Weights of a small mixture-of-experts language model, trained from scratch on English Wikipedia: 63.6M parameters, a sigmoid router.
Below are experts of layer 8 (counted from 0) of a mixture-of-experts language model. Rows are named router (the router's row for the expert), gate (a neuron's input weights, with its number), up (a neuron's input weights, with its number), down (a neuron's output weights, with its number) and show model dimensions 0-255. Each number is 128 + 24 x the weight over its row's rms, rounded and kept within 0 to 255. Numbers have three digits each.
After each expert's rows: "gets" lists some tokens that make up at least twice as much of what it gets as of all text. This comes from a sample of Wikipedia text that the model never trained on. Tokens count by the router's weight.

# expert 4
router:141116142118112108145106110105124113114122141150171123106145112113128125093102149110140148119134116130094118114113123115141130141143161134086103104123157094131137082131139108113082167124126144129165112159102131121180123134175123151098149162177145127109136086155103138132135153087124120181140121170148107068120107107143118143150120130087148135129090170112146083110115105132113143132144123098118143128126115090150122159075160135169104152127114139071154080148132078170181119210146089148159138149134157114123101124171094116133121120128101100129108109145154167121115156095149188103127123144100103111100135156123153149111107140113130110136125130121077105080136120135156133099141127120171169146134119109155137137117137123124112107104127141151122114120141079160165132118165134
gate1:136146125111079136110170133153115098122112139108127132147142191127124159182110144131168145180091101130130132157084116127160128138123104144129151138139118144097138099143116150134125155131079140125110155139115120097100088118129092141145129143177111120092147086145108111126106139143169086127099106131106152113193131166136118152140183114126167143130159167124140112163128144085150126120138117132135113093137079141131146121094140149151139131152134108097130078119117074141153149116153113097130139139092111097094144140128109104126103119078146124111102108130113113117161126075145162122161133122145150139070104149169114086141109140142094147169115131143118124157139109158099131143144103175155161127099152141149125165130168145121116116084146107113120059110119148122107149153131137
up1:111122133112121144098184127145089122118188075094118163164148145154105130163094115123162135160109114097134175177110120122118131115080129168127108126133138108112123121140124125134151118135097139153135133103129178085123082117127182145132135163162101129124152136134137108145157135099161134134140135173120112142161114098144126110111108134160141118140085168169104113176135132116127128135124131127096110127110161152123135062111152126098161157086141142109148152121117105111161142133133112185110139119122135125090180111156103100152110111092103149108122113132156116131134144096127157135173166126154148103035123126099123144123099114103144145130133109134150124122147117175129145144094123177119147128081163117116155150133141152081102121113154117161116094154114145126128133155134131
down1:138116126123110098133082143129145114195178116125150134142108114140137106123163129140137151145124072142113118079123153131092110159118146134101137131146118131123124131099142130127109161110134154145100144119103137164132128121123123128170123136109135147063124130143116140129094136124145146097126124141092099153129093126193113118135074142169135139101126152142163096145165144162164119108156128144107105142084158145165113122126123115082187135159117073158104128180098094086135067142115125155090143138133113104126134098102161124119135099145124116131129108107130148117146198151101095106136135160145111084132155096113099151142106110139160151150160092111141123096106149107108120101150159149109099075129150174178137106140106107115143114100151142164126133117152140154110123120149118
gets: " of", " for", " to", "%", "–", "-"

# expert 17
router:129099113106136146128144114119111082106121154189141113128119111113135074119138185120128142089149140134080130120132085101135115162134142159118070107096118122148109103086083072123127165119172182131118115136121145116146129134146121097138121126141148134116147069157109102138158147094123127200158119138144116086114098132125111144124099116108132131125099155117154117101120055140135125162140112113119144100099119082132126138128144106157147116106135100070127091147129102150148122173134102154083116141135150139111102151136118134132107121155120127147129113134133125083110156079138148152145125147120052095142131122141160166123173145116157133133148135124133088090119121095130141119112138117177131109175164136133114155101116143151129103134120131110142126109130113138139139096190155
gate3:144115118131154138113137109147114127123099098145148131163119147194141101083152123135147132140115094134144138116138097124141106129142122159164124122092132116126205118105166152106122144153082091153087117101112121147124147116078121122113154157095133144115116130118102123143115144123115133095117133119096134111188105139139088152092100122155136141138146135150098166139095104100103055127139175100101133130097129161126119125129112110132108117147100152163106143105110189148100127115101118193092141167105102135166060144105077116116128101145120134115136127128131128109138120128187131125119124129140159107117121166130135145115127052117120104137104096144131135138134126164120138162144114160093119115129110154132127100136180104118175136172166139110115118126150145128091111119108090
up3:159104114106155116088141111164096125121120120143143140141104142180145087103165114110142116169114110140153120126130094118144090149136115143182146125128112122137187127070181143113121122114101113107093126114107136154144141118099129104111118144095102147130134131121090130107124121132129142103116114109154154135193103149126120123091095125156130116109119128158106140144086111112111068127137151080087124122091128149126112125125110111128115111147101146172108148122101175132092111113107103170107150139121093132145064138129063115118132109130118144112149125153115140114119103152156090119115129121150125102111108163138138131101125054119125110146097116133152121106104157170135181157148130158091129113130089147163119124139172117103177144180157134122103121135153147124095105103098083
down3:124098104162109117112131115117128082132139122142128124143104131105155079131146118123124130136174105137145134115113066126131153135111112096108102111146178138097086136107122130160150117156123113108133140119177140138128139158112137144106130103110146144131095129101124132139176146125128146069117148106140108149113063162110122169080115123095129118087141121118125142145120098103142151134120102104149150146117114111136153165116112122168102082123157158129134106174138122170131103139120079089155139113156139145099155155148134149133086119099166100093132122137094122142164106097156113135157101188149101132117096110165196189124132133105127126134146124128109104131138163086124145120137145127154134146125143089125117158109103148113112152097070149091162120128131199147144100102107156
gets: "\n", ".", ").", "\".", ".\"", " ."

# expert 30
router:149102133111128100162108116122122119135135125158146120116145132111132124111134118095138122128134130141121141104118096110131154143148177124092101088087177110133106096132113089140083171127140123137156091177097116114172156125171147133113168127152147127138146105164104087140155169090105130169135123172133118103103107110145115144156128110129135126142105154122149094117151094112131139154132102105127145111112113100185107130090139130186122156137136105072135073145154095175157118184134145118135137142134176097117106124132089109124147115130107098156114135153118158104126171107154183094146110123094099102139141143113166163105114147120147123128149104127104092105152107140143171085126148122164170150134158111135157143128153142124106082151119145135107128124120074160160159107157140
gate0:116124081137093143145079117136168103099159119148130123165121115142136098114150116116136112093134073107110129083156104110146133132142146109097130083114156140115166102146126106115076160097144145112156113120142156148158139113170146119146119176157121117137110120102125097143113113130115140137115157157158113148111111082134107115140135080110156153125107160136114103164117108115170132151124079086116127076105115156161173132138117169116178089077140144108135084088132110125154145155127157133149127156121158082095114137124182129125174113099086148148097166125119157126109128111146183110154148128140131148148119111076154149119113117135129174133146091103113109142135105124187114129126143127142158139126126141138174104096165130095132104108093117125111108109106127151135139116134114
up0:119152111101109124123126114106096163109134107122146135111095138100131160095093076143152138132101122153137141160123090116139114119137109162156115101112122132158123131141188115135160121105114140126126097132148179103126140127116116132120147080112129090095129130113111108155144117144133117104088149154149107133165155138098145158127090130155154092143155109137110107138132140137090095121093111145090053119135143127128152173149122092144112122104148156116120135095107131123097100149100116089146119171106161155129120115125116100111101078099128107150138094099069141151121139119106187161140121153168120153089093135112165155125142115130089171103066096102108151149100093115129138136154177147105115141174117107127120088136127127092094176114090116147126141129110128142099109153114161
down0:138158127119125092154109157136123120167151104071118091084132159083122143126144144137151084177146125102114162160096142109149134144087116142127099170144121093157120133129135152112114153111129143114124101120195105155128152102156170132144189131073119117116106145124131128134133101123179134171131114111151137135130108131139151105118119127106163124158110090123094098153145128127115101114158164135136111165113097150105125189123118128111143129126118113130141135115121115142091124150127160111094071114134150153103142117110118163129117118144088126117103136164134146129107128140122071110151150116202173112142125122155106127131151145157118092128116142172134119140127136100154155175134117132100152096153152156099111181137088143121161163122112178162159137135124132084122127110150089
gets: ",", ")", " it", " he", " his", " also"

# expert 47
router:153071132108124128149110127115137122120139105165176118119144091126141084107116121106125125103140104115104124131111092107135141118148189123102114081097176117142099101150130073135079161115121126141161103173083108124174146129193147127119161134152130136130170107173112097122148156081122114183162129197128129124123113124145130162140128107130141107131116144112151095117146076118136136157144118101119137113121135097161111150105116119185133139130121125094130082130152080154175132197135101112134126131134157087128123127151113113124130116148117115136122132144116155099131129108153180095166134137110117125127120147112153174126129142110128112141167142121102093118142135151137146113133144123163152158138136139126157157123160136128108108131126160128102123110109086174166180105161155
gate0:117114158129172185176155123156101137108139124109105139117157142119110112126144144141130135131121107111115122095120120160148142119112131144115141132154090116152189177144087136143119107131136110096118196123138153152131124133126139131143152157111114125136118156135132082145141162115117117143128139147108096161108109145106120134134179119128165158084081178191120092131137159135152145137136139113168160158143151135088128112120137174097138143139106088151115121178144088120177158127162130180106137135100132126134123138109103096154127107097112132157072119146134148121100120148119123113115138144103174110098116171135122092116149110130161142108138115157152173135098146115111139135094140136109115168126109125095133082108178159132116115099174086131096104110112124183120118078128127
up0:122117111146151164150112122159087154142164121107151141125140201098118106188144158108112129112105127146166132104118147168113160151173111116118116101135123066163141123128135151133117091125113114123123120086145155129146167097122108129107143140109131085119154135156165117135152148114113153075146146102095132114143092116140153129102098125130104125113097117169103146155138101108115240156128138107114147138147118130107142142115085125098134150155127138103117126146163125144131197074130127131140125125150167138122119126136153146162079141117173158144109115110112122131152114120128146097109104151117162147136137124142109125107162103147157109148122084135125145136173168139161114101115103142105133120141114115144152131081151116135117126086151153087094130077139156111139142136107108
down0:115176128081151137098178127127101172125145159165131115135140139159111132103087114138082139094149135111102125126132149158105127102131124127150077144173131106088081145119148140125105129107128103128096116131172186132149130125126142180164119102145148151107146098110172160160153126124128092148161135126136067134111120118119153112120129105132131132136157130206114134091129116107153129120121097106114129108145128139120114117092149157114075143092116135153147140099125101110097123075097094133089128146133138103141140133130133095119105116113136145103110105166159104126146134087098106126063138121114125086096128142128119106103124132136136106077111113171141121110181095108111125150094128142087099131151131110122114121172155151132139151148161151146116108125110154099099174102167143
gets: ")", " on", ";", " in", " —", " 5"

# expert 9
router:098127144097121135150079138118120147133157101152135119147127112136127116105109144118130105120114142136151123098146122079098150189116176168105084087140125120106109074127127129141063130102128154168101131167098136114141135110120157125127158116138151131103152142184124102140134148131115091202135144160120120141090120129147106083151100133083170119182108123124129110109088119114147124156124142129105146112108127097164098104101123120165155140133176101094121112160144100154103143153140100148103126153107141142074140132143117110096116121122137135158116111126124120114089147118149163111160107112131074083116157151096118149114153117147123136145152149112102113128144135113107179089108145116122165135127141163159130106133131103133155126124087132144122159143157069161160153096175113
gate2:072156139113157157130156157143124149134134174082136090115141162122148132133084139131114061130129152117163160146162123121076118107132121150155181119106092138137154124167130118126138099104125096122127170126138107093149097138109130088098137153130138148142124147145120111117146098119108158146108116086122118157191127136149135089147125135137135132147146114124165133188121189144121129135132166163114122145156139139123119079142115105175174129097123068149143150151102164135119147128140112064147105121102123151113141148125127128104120155171139143129150122124154123142137106144145141126136103122133159109131108102133154144132122153148088113190117133116107155115132142161090144135147162164095167148106117150202128135104138155095163115125144096119119111147153124090127101130095121
up2:099118171152159100158148142114104112104080075090127129152132157138136108148109140130126144137150134141129104123116140135127187163117125106154115141133117108100134078148158110088109110137124062111150134112095112108107121151132156117088062127144165114115142164136090164112126149103093136155134123148148158136134138134135084125156151134171137087117159115158140129111159141091053133159102130107107116159111127145101073115096116114112141146129152122120163152180120121140126167134106110137123093117151137137133121158141156103122108128132128155141152177099110171115143121145151111165101117133106143138149108108135116105102121170125121121170108117111120122136129094108083107131122154127170186094133168156119155135087118145162144114078123108112150131111136095087092123141104141
down2:149174106150130155141160120126108123159105126135142115113136116133134118095175127126110126097164135112084125131166148189159121148109146147121154129113151102107154177159128140096126130168099111149134120133140100109183145112106137113109140152144142138150110099127119147091133105103138150138131104147163104133112130093154053152167086114129106121141150132131106130114136130141119082151153115106160106106071171147131130158129134133121107113078168178120144152125103168135110128108094147121149125088142148124119119085083119125161102174131107170113094098149118126131085118145132124129152160084116116098155124137147116146111118125126132126127091179078176134092097086165129135159101153157145133158127132097110124116059151118149158104099131133119146099131094110143109133114138107
gets: "\n", " film", " The", ":", "==", " =="

# expert 14
router:131127110103127134152090137097128115153134142134126126102121136123118111104121124081139111120131149119132177093125126121141124137126193124095098113126167114159101086103127110153073149114113144128140105147098107134146129168192181120136127125122124121099142107131123098161145142113141116196155119202147144114090137117157156161151151069124138103132133150104125113114089094115120151129108110083137133121111124111176129142075095130150133124138115124056137125098142096158094124168138129112124112136140165141098130140145125122112149129174093101152109162108126130138129158092116145087140137129138098094145120131098123139137144158116108112146151162139123106116155110087130113136140140105186156140140138165114112134155132135132090056148108140148131158118085074149170139118154124
gate1:100145116148130156114103065090117104072123174131169127141118077110130102107114170123118168120142077153107152110110107114095142134117141122112123139164113151129109110152127141090095157110124112133134126113088104105129099121097154149168161156150113138115114141134116182118133191106059087155106112141140109138132159147140175121158146178086118152151123131121129109131139096122095076144150141090134161133146145142127099135097121155140147122104111183106165143130142148104143112131089121143138093161125137157087156159144129176103158111116091156123126141122149168124177122102115147108111147147110124113118090122135122071125133131120154142109149093101125126123114076134125109094126128118118101129128152122125096152131133151102166106132146085168127119094121120093126145136126148
up1:110083080127146110146105146168137147177132127067132185115111147121108128123141119125112083130164138149112120116128138121134107140159128109154130127121104127130121139119165118087154090150163176140107166146135125180127177104148143151120170145162139119126137120134139078078149146114103167145176123111179115158139103117134139129156102036136089109157104093150165137119150150117152159154126111107144119153146117107142145148161100116144152133100167164114131082110103095105136102123160117120119119115131077135108119128113173092150131102112139127128178110106131138127061143115103123177146128131122106139140121152134106140128112127125115131131142149109075111112104164110151137161130137114136150160119127107139116129112138138184105122149093119114162122120084123167114142134142135
down1:116153124114163100123116096148169119148138136153090143145171103138121119109139127134132108134109110158116136147132130182116134076104104134152194150148103106121135113170090155092152138118115134106076128116127110120146118173131142116145168115126149131109141117139144144121146099122090109165127121134121131105121125140126114122097122105132120128111160148090147111136114139139184135154110118123106119081120107177160080175092187091132134172132133150135156104130117117127132134134146155190136149086134110096127140119133132127131135118121100071153084094125153119124107135125121163109152164087162175109109109102119168102110168115158102131138140132130129089125130100147129129147147124125156118129135109099151141107124191088143172087139087182126136129184146130100146095180117127
gets: "\n", ")", "°", "′", " century", "b"

# expert 13
router:123061145125119135126092131121104135097160110156155121112128129136138128109107112117101135098114136096118154101166100098120131148138164098100108099094164128144155090129128110116077117087118134178125138158122142162189114170153171105139174134148129132123133130140124130134140154154113109168129143148121100122134140124122111117188122127101119097118120130100165095086104096135154097143112129127097108108121144108146123138121130114160135156124133112101158079128128093137139117175119142159131129172102127125083104107166121115149191131128102124137127128135132121089109149105114175115163117145102121066113135120105112117084075132144120098143093098130117114112153111159109157079112137090145158158136135129150119132164141165147134144122116115114140111139123094131158157116228131
gate0:148170106128131085105184093099146156146103165162132115125124144093132100126097154138100163152183161096139124128119146142152146155109133135164135134127150159128151115101102135126089115155141120153195113123118146135179119131173110113136132166109128134107109140122123110120139173086123075130098132119139127150164129178129113162130138135121132152110121135153146105154146151123112153149161102121109126091158158137147126124108097149144161115119132149134171124105131130122169082143132125135119172151175107129122121080074172101155138134136099147112156125115138147088127132098156141130112115122140112110180111149127129117137143144089133081124112171154123142105119106099145160094061094159100135141109120134146153094119125141130114152146134148127148089128146121132141185128205111
up0:125170123074142109104140082121116196174116181136148093124116111111165154092136135141150150146171151090132120127118139144176135109112128120168141125099118128141169135149120150109120168122141165171161126139119140134150114127162140107129116176104146132108127152112167115144152129072121080126119133140098164147138126129140152137141133141105163170114093147147119141130160110154111124170132149156136098107180124148170129143124119136123153117132126166093159123128110126157142114135151128134114138161106130132070144107091126089152140126147089151146129107123144133130136155114171114129101119127173131119177159134139088120137137119132164085118155159140149137101117077122146194094087136126113116153100135124114112078164156114147112139112125155146131087120129122124127157118200142
down0:139132130124110116115136166141130149151163105133113112127191110113118128106168114173132118139119145127087127123100105131142149147117120151160152151134128132143169155110145141122133172137135089110129117136118151132155108132131170124127093129108111123090135157163145123077141128122128132089126151123111107159123069103106124083171120129126128132122126097072171150110107123136099175149103142151126120151150128160122138130118108139154111114170103118123126116100139171136108100096141140140126139115164162090120166130126140133085138130168124157131123149149109117148114133110129132078116118171122105110180119165130113107168092141139142074094111111152123144157147099163146104146135116186130159132129140111140096114143122160145107199109085135165152134127130234108150177139124101
gets: " a", " the", "'s", " his", " was", " an"

# expert 53
router:117083114129101128135143118109122114126131141164142131123093121113120088130113126093110136120139129109137182107135123094121154161137159132084105073099104153123114064150112070103084141149119143137147154172093101137169134128143125125126160163137137135077152132138108088130129171133115143162135114153124112113088108136173130155125099107109131138127133133091165120073109083158138155177101122128104121149096116100161107171118132110174142137158135082103136098116152127159109097165143124154131135122147175130090146137153128111110115126146132106165127142142145165092118127140156121142122101127076091159130134098129146123085164133132145116151111116119131122129130138130114148101131181108148150148156142160181125112154138167142151133151113149148138137129141084173141131083193113
gate0:172133155146108145154129110161160174145082121198160080165155127121159105144134121115160094127152094099174117133139136123143129120102124162113132097182107143186114098109093154122123119126124133151136133134151157154121106135105116133118131136139124131105119144086143131182139123126094143115185110105152114092156131114077129098143103151162118138122090134157111116090102118178090139106151137086105112108123146143136109157109103134114094161147149098152146141116137121098152107120121129183090137126069161142096134119147131105115125115104110115104162140143102136071126184094110122106100129125172113143086161102128105110118139115147156147121084127129141133149122139143123158119118167150107122148128137124112126118175145101156109152146103176098174139155121123139116117110134119
up0:114145117109139120094127127127108097110155110064052134098127142154103135123107138116138117078161105119077105143131107141162143112142129118144131161117110112103153155171165129092127163141135088119078098090121113129163129143113161138128104120145079131137138143147143108116102102119100135124097130127148103187105146118149146142152151129135118139125132123109098124159132145133135105094115127144175152154161143119128130104152161116157174106129149168123131109148185106166122136138101160140162112130157125109161118165055183134138152147131127155122114137131129127150163101137103107112132175126115146107164110128186131105126128170089168147143175112159153149123131114122114099149162101121128139101142106130089108101116150130141102103096140073109110096119113134119132122138147184
down0:119135110118103135100118139109167154120181144078098117120127154155143133127110169166146140148129137121151135156128159141118106137126167104131136120123102129146166113145112131141105096078100159113124119133119131136117130142116131079127121134166151133151135123147139098164147167131117136179109167100172100140142137146154123148126141105128087122111117133114107130139111178118153155135117131148116135172121147186110129135149129137181146119139126120069093078096107117114108140115118102142127081162147162116135131144146097110152142135150169118137069150136091117082139102186171125121126109129132184114146133130139162149118108111137131119137136122144130131106145104126075155151122103090131156220141140147082152104111122144113178132101082121142166128097110116093180137124127121
gets: ".", ",", ":", ";", " in", "),"

# expert 71
router:115123161142118132129122108116128117130097136146120159131171142136098099109101205095090114111158138111105138120154106117157139167136166140109074095102135103128109054104086104146091191145142178135156133144111140108148084150163156109145157129138156137129148123148117109132123184121127116205138152144136107104088125133159112119117124123111167129137116137120157139101124116125141113169133109114099136117107134106169116144119127101165162159095132075085143095129119107125144112180117108149123116142132132121134146102154130094131117117154123143146130101136128115113137150093123125103155130148122090102139102122103134122134170121117148117155134119151099091096144141092119174087090145129136184128139136135117121146127131142137137073130137160095135170152158098138129144112194128
gate5:147121112147105109117110148131130112161112111100112174154155137120128143123092123149071154136152177078126127111129140134118123134123120139135169137096114104155124095149151110119114132063141129163151087134132155135131103119119154118108147076090141172145150079079160143140153076153119163139076089130157129167128139114156138146135106135164139138151144121128174116108146173143135114106133111129156150094125128138118143094095134156136100116142157111132171123138053162080183097145124125095126118164151107108086114114128123121114108154128131127122094161113150154114132103098126131136151112141133137160135118166118146092120140105084149120113106186126102131120085151092155109126097155129112145154142151088136117110136165100110141148137117122141135126186158129105089144154145149
up5:172098125173112144117149140093151155148108119140134153118139169141098126113137132135096115146137175108120108091125135069119129134139132148125136113115097103149108079101163135151097160114110153109125104196151170118102108113147133133129149106119132120188101134097110118121130143107101112149121096135172140125139119119091134116147110149089117152118106102125157146131151134122108134144114156137143149118129117136098114125114115125150100170088140152122150105121134151142140112180119108109120116061108119134132099144152104093146120134144162142098098145072117162097157139104109110140175060138097146108170154159121124167155134119105148174097123171140082106156097090130120124137156124117141188188105164118119174129098119133120104114119091174129149110139113126105118129132130141
down5:111123089146090176141122165146162121119124153115121109158116123093126163119131115162152121126152156127110190111117121143103116144100086091101146118163111129103157113150162151137083181126125108136155118094158154083096137155116129147109142153131117149149109150135112108092096156108158158107156082124117134145154148123126157113182108158129116081093160098162100134147205138143109085167149133155159132104136129121120113116140101130147096140141147121132138118144135147151129083148132131095127116115123100115132115105109148126114178126120142083077130157129143135083103115097139110136138103136131190160139130155144142126115111123110123192122133077127122124141124135120094100147161079118158163158128145074135100135148103150102159143145091131135149143118111123114089149135139129
gets: "\n", "″", "\n ", " co", "\";", "\"."

# expert 76
router:124120135091132105133108154130119136117117112140155129131150138140127107112156134086124117117121127127090130080118120138155107123165165155082081098114161113152103086136118106129092124086095133126136073156121102140169163127150126114134140135120101143131143102169106126104122149102138155227148126202138132135113124136169097139145093145084120106120094159098131138132110139109143135152122118089093125136113100084136119153102121126126111134135111104106127085121123101164127124164124130101105077174115142110122123122108101115104132117103102122140159110113151139102123178123145151093133169119137149121121148137110098128118149139079157132147167127137107115090115112113133181130121140129125164131143170156142092130092145140146168130166124168138107113132115086173160202142132102
gate0:123131135119143132148155065072129085106121142135108124112142143121081141110116117107117158126136139119158149117134118127081128123140137153120089106117164151151126130082084156121112160160161114108162118152140130145105154126107068124145171105124120130137100110093103135156173125126133139095110123147195123113097158120097119147160166082152089140123130127135111108088147102085121160110157164140126132127148154137138160155124096145126135110118140106178106146147098108158104080149115140139100123117106158149158058113132157184114136127105134103130123180104176114127130102153091156145136130117101143122151129159076167093136157102132118086097104140156144156123114114115140175112140157140136159115122089122132142164135116107098113139155117126117091124100141116132090113116134144
up0:116141146103097087119128155150145139127114110159164172130132163124150135129143127131142125115140131094129123157154174106154146122098129126118111101112121115111126125126126126132123091158134166169163097125144139082113139125121095132102106140118139151130111125183155086142099143137163133108127132125166109138141139087132082095103135114112116142137129117111093128137143125107153173105119123103143129109071095123198153120162124076156128134180144122157146102148134159073124143173074126115109142145123111138149141145137132150154114172135143092079105143100075111135116130142099178140154124148146148092160148116132135144166171111099117105098135116121167101141111173179127161103131118102126112093089113076152126117091097146166137125177161145143114144139108126147097161152111114
down0:170155107126097175118093121134153160130112136134118139153129098084137150151143095169158105112138163105109131076132145102116141130148110145079187159114123134151127144097094157133128168132148143144153122133144129159091134121110099136133147155120139132104152099067119154053067094116165097153147139145120135124150117110111124129151114121094138123151118118104129108117147135108156161086128108187117155114127101095137132168162167142117109121087142102145119132133110094133114126118131120127116103110142158139141070154153174132077090117099132114102128139130148142152139111133093132127143132128116122150143148160147152109104138113067103162095128152146123116142068128130162129098095151127113122160126177146159156136144135157154129098130109093140104081140107137132098152157126115
gets: "\"", "th", " P", " A", "°", " M"

# expert 48
router:142121141131112116120123120121116118145180144173143130124117137120112163103181141086137150124104098144092166119161102122099099163150220143089064083132126138113161100135092128117075145137127161161102138133140100154197141110139125133177136133141151137145159095150130133161123122153116112186132138180120104128087090132143121158124137092140146167129148166104136107131112106143119113145139111115142095155124142125160108139132118126102124102117135135090121094109115099175132104191155153157122155188126160120143114081191110151132129123132135115133114124156109118120115124125137145109132128108112118143112156110119112117116125086108102141152119128114136143118128121081111130096119129143160159154137125166139129105128149119140134097145132137160105090141137075136137161099171140
gate0:103138137122148094105129132107143111114120144165129144191148105107179104092152106109137132138108113133115103154120118114097130133110138122164114134097122116094149118110112128103136137108151072128111128129117147095120139072120131107156174119105116107166155152105105143119099106155094158134138120177133101131112102178161104186116117107118132103171137178127109146086114162127104133097121172146074140145130142126111125117124160145120113118116170122119124097138115133142123112114065144168099157130170157130130133136159139111160108094137145186123185150119127108113138188147148086085110153099165110152116124106151127125124146136145179121107138118163157151145134130068154155108136189101131121166134108147138112125106180132134107115155117112150129114136161106102132137132128124
up0:107137106131137138133188160126162165086130116147161150132120132116154120086120106136124156138120136150125102087105104063086103094126129128108111120097136123133091127133112152158124110080113099149169156091134149082125158121162091159139138105088133080132116120123149167143140129140124123111088159150145105104121114143129112141156156209105102085146117134155151134137150140150092156128094177149104117145114121134144117139124096115080114126126123104125137133137144156175136134148151118108137146166111149179093101089136063160137108106156098125142147121146127130136139134154106143141118116135141112145137119100139130111129116099149153072102144078117116163119130120118149132106097150106114065111092123151134123135145162081117114143156097120144129115140129118076163138094090138
down0:110118140148141124148093120113115130124178119125127117166143144142102102142164080192151159115132173133165143164140094087138100082145092158109166140123130104139102116143130105133116146097162139139112093169150151150115146105102091113153148134110126174135124144137107111129142118062127106082119131135099129088148143158108124123145077099123101137130144135109128150131137153146152113126200119175118136090107110158169105187103108140125097154164120129134150114100137165131141081117097105131127148171118110113150134139096166153089099137127113123117103134152147135139096151155135115139115114113141145132172145123147128090102156128122128111106146149102094136181131141150120133129099125162136146148152121132164123131120089142167115132083104169116134087119141121176151123089167148
gets: " of", " is", " was", " at", " to", " from"

# expert 33
router:137112160126110125131112142106106135133176129157138170132116141111133118140117107118143138080146101127123152138161119116100126176161175175104085124130169115136140089128112120106080135090087176173129127159135159149210085122198164131107116149127115182148116091152151116167132152121130113164141133160151122113144118093175108143160128106140118130137109115161149113134128094151142145151145111140127126112119136095148116118119118156155150159120117127124167101093158074149141113176124127141113124159119146122115114128143104148155137099127120116143117130119110170111092149078147159136145108126106142122100174106085090152114123109105141135134122145085096133082166115130107143125106109135107151159129156129150140141134114134105124113157122138109146119136114097162145153092194163
gate1:109144175147131089114162141137131137134165130115111118135140127156147102100118141165141117107156156143141143149135166112101163156138136130111087126122152135133066069091113084094129071120107145118193124194132111110145117127103109126093136104132153137148157102146090140171150112098127131149151142143120171147172136130145105109089079173129157127084167098111176148140137102134127125162146098098084118141140127105113090129116155153135154175137107071115162136128143072120136127115153134117110116117137133118101142116145123106136120147161144126152138131149117147129146109152141144121092139139181125107122126090109121149114121138141128118125156155122099148116150152148150142117129153160108125145095179119159169179129106088153140125179129132107124172121133108117142126128161090
up1:118137142121057109122083096145163106126148149141156103107112104115104121122144135122138141146107159088120139112126135141155102153126144138117169103099158169102159108179128142163106172112155106121130180110137125161114152142121121092127163129120138105091114145115125147143148141167182124132150125143130109099111132129139116107108137132163147121127114134093086085083147192108142083145108129124138124109114106115149176122164205140167114091123098148118092080195122098129110119151155117166100113145104151147148174105115116140085130133148091111140136136150155146117122141113107156131131091106124118128147103154126167166108125135154102150127128106137129095105108126098149152128179117123122123128134102182104100140151158108142133115123138150174093132096136118110159132130146147
down1:144110175180139098106131122130168131182150123126110138125129153148140111131103101115109168134124135176124152148168115113070185139126111136169143168139155108099107114091130087114106102116075107124084151140118114119151135111116118135126131116128142122165144147135111124155160135149121123055162124104127133119161130077133131094126122150161152143161150106140167123172124131123137131130135131108133159146147162139170106087097130150165131146144154122136138095101129095127151137128151099110095113110168155103090126121126119114160142116174125122148159151150105152148128119118171123167155157160159149131127114087127113154094076097122126144107113112136098149135165146184158173124114140140119176177111158157137137142117139084103160143108137120089161138127133137095134110133130094
gets: " to", " a", " for", " that", " was", " of"

# expert 21
router:151096142107113124145120121113078150110155127174137107111146137147149119103135147121133132138120098098096144140117085109141129155144156132131136064093153087116132107134109121153092170144151118161137130172075121114210131108149137127129109122123137110130203115177131124135147158101159143157155124221123136116110111118175111139128087110128128101117105144132147121109099154147133134177121125117094158100125130114160077126117151129140115167156138098098119104139150080168143121148108129121107114109123152095135148144161105149129132105139086161119142116152158132096119180112171137131110146125133099141133125119092118146072130127106141164124109119126120104130114156116112127113108167113142114147142176124126134105110121144115117102150136140104119127116130053132164153162141097
gate1:170126108145138137103158168204104132129126146133130154102141090084137168148114126160127157146082112101152119095078109145105144173137124129099130104088152121156112158129118125129137142083148129085129103096135127145141140161115101133154125177134138123149167135131117144142100104160148132134112134171123179138111107131144095112092106161133115144122128115155122118115071119131153135139131088120153163153140161149140092114133166143142159133136134132096144104112112124149150171154147138120120157129160120128146121195114090140156164126118111103147151137143113138102124128111149099149107145120146112121156150090127155167098171144073152175138129128125131086143084114115118119130087179115101083173121174158149123125124120151106145108147120128198137131116127127114119144149145090
up1:154116138130084156133158123135134168138079104106125137142136117145198149092108132117089084098141121107164166094143128148173115140106128136147125160153131090160105119135134121124156144113133118133126176115122143113102123151120143152139156102112146156126127116127136151119133144104083131128149136117110159143118143114150145105121149149079091131135163113109162106166143127183160130146102122123140130124117081193146188102153167153146146086096170145121116094122181113076140099141113143127151111107156082138123137174143108122156129106115132138092146138163136139111149146115133141136153156111081133075115105143210100117114115118132138147154133138110149120127113114148138145108141129117115145158149141152105139071126119134120118132110099142184099084101141142144103150169116118
down1:132144131087119142131104110105092151106162131104106093164139134140117171116124138095106075113117144175120145126136095084108123147146149125150156078119134181097148160174120110108125101123144137168142119136093129116105121166141143161134130130112146169172099146118130125118130110123173154089179164096082149147095127121122122113132145120101120133132151098118124127160092111091118124132168135138112099131110112137180144065117097116142144116139131125149152140126103112098109127129105111158146145134162131142113124109153113120205155089129158160128121109107095150153087137149146131149081117107161157111120090158116110134106118085106152188139145124089115135148095161151105116099150135139110136141160154122121206126144139123083124101124105126142129103106126122123177132133121122
gets: ")", "\"", "a", "i", "o", "us"